Weights of a small mixture-of-experts language model, trained from scratch on English Wikipedia: 3487 steps.
Below are experts of layer 5 (counted from 0) of a mixture-of-experts language model. Rows are named router (the router's row for the expert), down (a neuron's output weights, with its number) and show model dimensions 0-127. Each number is 128 + 24 x the weight over its row's rms, rounded and kept within 0 to 255.
Before each expert's rows: "raises" lists some tokens whose logits its average output raises strongly, later layers aside. This comes from a sample of Wikipedia text that the model never trained on.

# expert 15
raises: "- Country:", "- Born:", "ious", "ified"
router [141 137 145 141 137 119 157 134 104 103 158 113 114 102 155 129 123 130 150 164 132 172 122 101  99 112 125 140 106 127 108 111 185 149 109 119 124 113 145 134 168 104 181 142 117 125 154 140  86 150 109 168 146 101 127 122 118 142 135 149 127 138 142 132 115 112 148 130 116 133 102 105 132 164 142 155 134 105 117 119 126  97  79 100 119 157 159 131 123  87 128  85 118  96 143  99 139 116 112 109 103 175 122  51  97 124 129 145  93 121 151 113 100 167 111  81 124 164  85 147 111  94  97 162 104 143 158 120]
down1 [122  96 104 104 142 126 193 120 180 136  91 137 141  97 164  79 189 149 127 179  97 165 139 144 125 139  98 151 138 122 120 122 132  88  99 129 147 123 135 134 144 101 194 151 154 102 166 114 127 163 119 157 164 155 150 115 120 130 133 119 118 120 137 128 151 152 156 165 144 113 155 111 157  82 169 146 139 165  98 107 114 109 121 147 142 141 110 146 127 138 157 155 142 145 110 111 112  94 112 123  88 136 133 153 107 119  99 109 116 134 122 162 148  89 131 125 166  90 130 129 134 135 125 129 121 130 108 133]
down2 [126  74 125 121  90 141 159 127 136 172  97 132 125 147 115 115 125 107 126 108 121 135 140 134 167 120 119 126 152 154 116 151 148 137 117 103 141 126 130 106 154 104 129 157 127 124 161 105 119 126 125 128  75 125 106 144  93 154 132 113 110 157 169 124  89 112 110 115 101 137 110 164 174  94 127 134 132 116  22 133 130 139 118 137 149 138 110 144 153  96 140 123 106 108  81 129 100 110 152 162 158 115 158 108 126 143 153 139 128 120  84 135 134 109 166 163  90 131 118 117 129 173 150 125 109 134 111 189]
down3 [146 157 133  77 158 174  98 116 105 163 124  66 118 122 105 114 109 106 107  84 118 142 144 107 126 144 144 141 119 147 142  90 139 108 125 145 134  95 142 114 116 119 112 140 109 166 109 156 158 178  82 168 129 127 111 115 141  97  97 108 135 104 162 101 144 168 145 141 124 122  84 103 146 133 126 168 148 138 142 141 130  87 107 151 148 141 132 103 151 129 164 103 104 122 110 116  94 136 137 117 104 142 127 148 134 103 104  98 128 111  86 156  91  90  93 151 141 132  89 126 153 158 158 105 124 124  84 120]
down4 [173 121 145 117 105 170 143 119 132 129 107  77 115  71 118 115 127  82 137 143 174 141 176 102 139 103 156 132 139 124 119 126 128 114  74  92 140 142 157 135  96 149 105 133 141 112 145 151 152 127 155 105 195 163 124 110 114 112 131 154 118 119 156 122  77 125 132 152 111 123 122 159 131 102 113 113 138 131 115 150 171 163 120 155 106  97 115 124 144 113 119 115 151 106 123 113 155 112  95 144 119 138 131 122 120 119 157 128 176 114 125 105 132  96 124 107 112 197 128 181 110 135 186 123 131 141 128 135]
down5 [144  68 114 111 120 111 152 140 175 118 138 153 164 119 138 115 150 179 140 128 153 119 169 142 138  88 138 141 154 137 120 106 119 128  95 150 107 124 123 125 135 131 163 157  62 138  97  99 126 100 110 155 120 112  91 125 145 109 161 107 101 160  97 139 127 134 133 128 146 137 102 111 101 161 145  89 154  82 175 145 175 118 173 114 128  84 125 147 136 165 135  78 108 104 127 121 142 128  96 108 139 125 135 131 140 122  78 133 152 132 157 110 150 153 131 138 133 151 154 117 160 108 134 123 131 118 135  77]
down6 [127 123 141 121  79 165 158  87 173 107 132 155 143 143 121 120  84 150 112 190 126 105 117 123 128 133 133 123 110  92 129 128 127 102 153 129 125 118  83 125 165 122 122 144  88  79 150 128 130 147 114 144 159 105 127 104 156 149 108 100 127 134 139 121  88 120 130  78 137 158 175 107 104 115 175 142 138 131 128 122  88 146 156 116 175 134 142 102 118 119 118 111 119 132 134 127 162 158 146 139 158 121 100 112 111 146 128 136 107 104 130 108 177 164  99 110 135 107 119 131 102 115  76 106  91 100  68 124]
down7 [124 104  74 139 138 130 148 120 165 137  99 130 132 109 123 109 152 133 147 108 113 140 160 157 170 122  97 113  99 158 169 136 163 142 171 110 135 135 121 110 146 128 145 123 136 149 178  71 126  93 173 150 115 136 128 123 137 116 122 149 138 115 126 107 155 138 142 142 195 123 100 144 132 132 106 129 152 169 132  95  99 146 115 126 147 123 132 128 124 136  97  92 156 145  93 103 131 147 139 127  80 134 118 133 147 121 107 114 114 132 113 176 151 119 101 119 153  61  61 121 106 105 103 167 143 136 141  97]
down8 [129 132 136 112 151 115 139  87 105 137 149 171 128 122 116 117 162 138 104 130  97 145  46 112 192 105 160 151  98 121 120 100 107 140 125  87 153 154 115 173 125 117 144 121  87 189 111 116 118 144 164 165 136 132 107 106 140 112 152 128 144 154 124 130 175 147 169  94 150 132 116 127 142 102  99 171 139 113 111 164 163 131 126 117  98  78 117 130 126 123 124 140 122 123 128 112 124 154 115 120 142 146 126  92 149 128  98 124 139 139 111  79 144 119 104 137 115 131 125 103 163 117  94 128 160 161 158 114]

# expert 5
raises: " National Register", "ings.", "- Country:"
router [148 124 156 146  97  88  86 123 123 133 155 122 117 110 129 111 100 104 147 140 149 136 191 149 123 173 136 146 162 118 128 137 121 162  99 135 123 125 118 108 123 128 122 144 119 113  98 109 110 107 148 104 148 155 121 113 152 116 146 120  81 120 160 146 155 122 173 137 155 142 115 104 148 115 166 150 177 115 131 120 134 127 130 124 114 126 131 139 119 106  96 139 128  88 120 141  82  98 105 135 102  78  75 142 148 169  75 126 135 159 121 184 120 116 157 134 169 161 151 106 145 142  97 130  81  86 147 109]
down1 [123 103 134  77 152 135 165  77 177 136 106 135 139 152 142  81 193 166 105 161  99 156 121 161 106 111 116 166 120 122 117 101 143 118 129  95 156 139 143 148 142 125 155 141 149 112 150  96 144 149 158 145 167 130  91 110 101 131 121 127 118 133  89 135 163 154 126 129 130 120 164 139 140 120 173 159 150 191  89 117 112 101 102 131 129 114 147 127 159 140 127 156 136 145 158 139 142 120 124 138 120 135 124 145 124 130 106 127 129 118 131 172 150  86  81 173 162 117 137 127 106 115 134 131 141 130  94  95]
down2 [106  89 102  87  96 160 153 115 133 155 134 126 127 151 142  99 114 137 101 117 122 115 137 130 114 157 135 172 155 139 178 129 123 141 123 146 119 124 166 104 172  92 133 180 134 124 128 116 120 140 150 137  89 138 123 137 106 167 128 141 127 151 175 106  87 130 131 113 119 150 122 150 133 100 113 137 151 115  64 150 102 133 136 117 162 126  88 153 169  77 117 134 130 130  94 102  80 126 108 161 148 106 131 163 110 142 143 129 146 108 108 144 148  97 135 133 111 149 135 111 139 165 169 117 131 135 111 204]
down3 [163 138 159  80 119 195 104 154 121 171 144  81 141 139 105 101 138  77  95 132 112 121 137 130 132 150 135 126 135 138 166 122 146 137 129 125  67 107 149 127 108 141 114 158 155 150 145 157 131 153 117 145 145 126 111 115 130 128 128 124 149 131 130 123 122 131 136 110 112 117 133 103 138 115 149 148 141 149 137 137 151 139 101 169 141 126 130 106 176 124 176 114  99 134 124 139  97 105 134 107 143 102  98 137 128 110  94 162 167 127  88 120 104  79  76 162 116 146  97 121 167 175 190 102 132 114 113 117]
down4 [201 130 138 120 109 122 117 119 112 136  87 109  79  86 133  96 128  74 117 127 186 146 162 106 133 103 131 107 153 138 112 148 143 157  70 117 104 138 155 126  82 148 144 132 116 113 126 162 152 127 166  86 158 157 102 113  88 110 141 107 127 127 156 141  94  95 156 129 116 130 116 136 106 134 130 140 124 125 119 161 166 133 149 135  96 106  90 155 117 132 143 124 128 105 141 143 143 146 108 107 130 141 137  95 108 116 114 123 125 116 107 116 153 114 123 122 113 186 156 186  96 131 177 136 128 144 143 137]
down5 [161  94 111 106 114  97 130 142 133 117 160 137 188 125 107 130 133 157 145 160 128 126 149 131 117 108 128 132 121 126 114 108 131 107 100 106 137 120  98 125 145 128 151 159  99 144  79 113 145 130 120 144  95 123 106 118 137 142 114 127 104 149 108 140 105 115 128 116 136 132  99 103 125 176 146  97 159  94 172 174 168 111 177 104 140  95 160 121 186 161 117  92 110 132 172 113 166 136 100  93 152 120 119 116 102 120  98 164 141 116 154 151 151 170 118 150 132 182 161 114 162 102 119 133 122 125 134  83]
down6 [147 178 132 121 109 173  97  87 143 165 118 137 161 134 127 113  86 135 103 166 105 110 132 103 159 145 108 154 102  80 132  80 142 129 114 163 100 124  80 124 159 113 154 108 113 117 140 135 112 140 111 133 143 129 117 127 139 151 153  99  93 149 120 137 126  94 139 126 117 138 120 138 127 122 155 122 103 127 154 114  95 116 111 138 157 151 159 146 120 107 133 140 101  88 161 118 114 148 120 139 154  97 114 113 111 129  98 140 106 118 121 115 148 167 133  98 127 126 135 130 105 104 133  55  94  74  51 144]
down7 [140 133  99 127 109 106 109  83 131 134 111 128 157  56 149 115 170 143 139 106  88 141 146 157 166 137  85 112 108 145 134 137 167 137 149 117 141 162 124 137  96 138 155  95 156 141 160  93 115  96 172 131 162 109 134 135  98 121 112 155 125 106 146 135 163 160 116 103 175 117 109 105 132 125  92 129 137 189 131 124 100 136 114 152 125 121 141 129 156 105 111 124 154 136 122 105 145 135 145 118  84 153 115 132 101 134  98 120 127 134 137 159 151 137 114 113 164  71  87 120 119 103 100 161 155 133 162  97]
down8 [133 128 152 119 166 105 162 117  71 129 150 176 145 148 157 125 127 142 125 147  62 149  86 114 169 148 135 137 129 144  89 128  95 142 112 110 163 137 109 160 169  93 148  99  83 166  96  92 124 107 130 157 134 119  88 107 118 104 106 129 119 124 129 133 187 144 133 109 170 161 143 155 151 147 130 147 121 116 144 175 150 113 121 129  84 121  96 136 119  97 130 154 133 133 134 127 102 108 131 119 108 149 124 108 117 101 105 107 153 119 122 103 129 151 125 133  80 139 105  93 158 125 105 129 156 118 168 135]

# expert 13
raises: "atives", "ed that the", "ative", "ing her", "ing with", "ally"
router [148 129 106 126 120 149 141 117  48 101 126 107 105 119 143 105 119 129 161 125 128 127 134 119 120 146 127 182 132 172 105 155 136 110 115 156 110 140  98 160 151 148 153 142  82 101 122  85 131 139 131 147 157 119 145  76 117 146 130 108 144 104 154 124 118 130 159 123 102 122 141  93 127 147 129 124 105 140 128 125 149 123 107 101 141 142 174 120 138  97 110 107  95 138  74 126 126 139 170 112 116 186 144 133 180  99 147 125  79 160 180 119 117 147 148  81 136  85 134 147 131 123 106 153 156 124 150 120]
down1 [145 103 110 111 169 138 165 127 170 131 117 130 159 128 151  95 169 180 133 151 105 178 150 163 148 112  96 130 143 155 144 143 133 129 101 154 160 120 137 141 131 114 169 151 167 119 133 127 127 165 112 165 160 136 100  99 136 141 143 117 103 136 103 119 146 176 170 145 152  86 129 106 143  94 125 150 162 163  80 103 124 110 127 125 136 109 131 118 133 137 118 172 158 151 138  96 132  89 132 106 100 119 135 134 115 116  88 131 129 136 128 169 122  87 105 118 144  84 151 163  99 112 117 136  97 139  87 115]
down2 [123  99 116  93  68 166 158 111 110 160 100 120 136 124 113  95  83 101 112 130 136 109 136 132 121 130 125 161 169 138 145 163 155 134 114 118 136 111 129 102 173 103 134 156 135 123 177 121 145 125 117 128  78 136 111 133  94 145 162 117 120 137 177 114 115 115  87 112  93 141 117 130 162 102  98 133 118 102  61 138 118 125 115 122 162 118 115 152 155  94 143 136 117 137  76 132 118  92 125 130 133 112 141 107 118 142 138 126 164  78  85 130 136 118 144 172  82 137 134 122 153 135 158 129 123 101 115 174]
down3 [151 144 147  74 100 175 106 135 109 205 156 104 118 153 119 103 139 104  94 126 113 144 143  94 137 127 140 169 124 134 144 117 126 133 140 111  87  56 155 148 104 130 115 114 139 150 166 134 157 134 106 179 163 126 122 124 127 123  99 129 153 113 177 101 119 135 131 105 139  96 123 112 123 143 138 136 128 119 149 170 119 114 119 149 129 136 149  81 180 117 142  77 110 131 101 135 120 149 129 121 129 144 135 135 143 128  98 133 168 111 130 104 112  94 105 122 142 130  74 119 165 136 136 115 130  98  96  95]
down4 [162 114 134 123  83 155 137 107 128 113 102 105  97  99 118 108 119  82 131 106 177 107 175 125 136  93 142 123 176 153  96 116 122 124  79  89 107 154 150 114 108 148 123 141 124 119 132 127 153 132 129 109 181 171 118 125 134 112 148 152 157 100 150 137 101 106 143 133  64 130 117 148 132  87 120 123 137 126  97 161 169 132 126 140 108 101  84 146 137 135 149 116  95 101 128 144 154 135 116 102 142 148 152  94 137 156 141 113 151 112 125 103 141 134 150 119  95 197 159 179 113 138 143 118 121 131 149 125]
down5 [153 104 128 105 158 126 169 151 139 126 147 147 156 124 127 119 148 171 141 131 167 124 156 151 108  86 142 149 145 145 114  92 110 133  67 144 124 117 128 138 136 133 152 163  96 144  95 139 155 145 115 139 108 136 115 128 145 129 175 149 128 171  95 123 112 146 136 124 133 142 114  84  77 166 158  99 158  90 144 165 162  97 153 104 110  89 146 142 163 159 141 108 127 107 124  90 137  96 105 104 139 157 119 120 111 113  96 135 143 122 164 160 167 158 111 161 129 143 163 102 133 101 119 139 122 136 113  80]
down6 [136 165 146 124  87 143 116  88 124 140 131 152 134 141 143 134 100 138 118 162 103 118 135 105 154 134 113 124 118  81 136  83 121 134 127 132  80 111 102 132 178  92 148 114 109  84 141 148 124  97 133 140 165 123 153 119 145 139 156  96 134 119 135 121  78 111  92  94 137 148 149 149  87 125 184 133 125 111 151 121  94 138 138 134 169 138 140 111 111 123 150 127 151 118 147 105 150 144 135 119 161 131 105 105  95 130 109 135 109 140 141 109 157 160 116 102 142 135  94 155 126 146  81 106  73 119  42 118]
down7 [140 101  80 131 104 123 133  99 151 150  98 128 138  80 140 113 159 117 123 113  95 145 120 132 157 142 108  94  86 127 167 154 150 119 162 125 127 174 135 124  93 118 127 127 176 147 181  75 135  72 164 138 110 128 119 110 125 116 119 150 151 117 131 115 112 122 127 134 206 104 136 139 161 132 110 132 152 192 149  77  97 150 120 119 109 139 153 120 136 114 103 107 161 125 128 107 129 128 153 125 138 116 118 100 138 139 109  98 115 126 123 128 136 131  97 141 154  98  90 150  95 113 113 132 147 117 154  87]
down8 [125 118 129 117 152 102 152 128  98 115 136 186 143 123 158 153 132 112 133 126  66 139  78 102 170 131 165 126 138 136 121 127 137 136 113 128 153 124  96 149 147 113 133 108  71 182 100 111 103 113 126 154 129 101 114  90 127  96 145 109 143 143 119 118 196 130 148 106 169 140 103 161 117 125 125 170 105 110 139 165 159 135 150 113 127 124 115 137 101 124 135 135 110 137 153 120 104 172 135 110 101 127 125 127 130  93  94 157 147 148 121  64 129 147 114 118 106 132 116 104 164 113  77 114 159 113 162 125]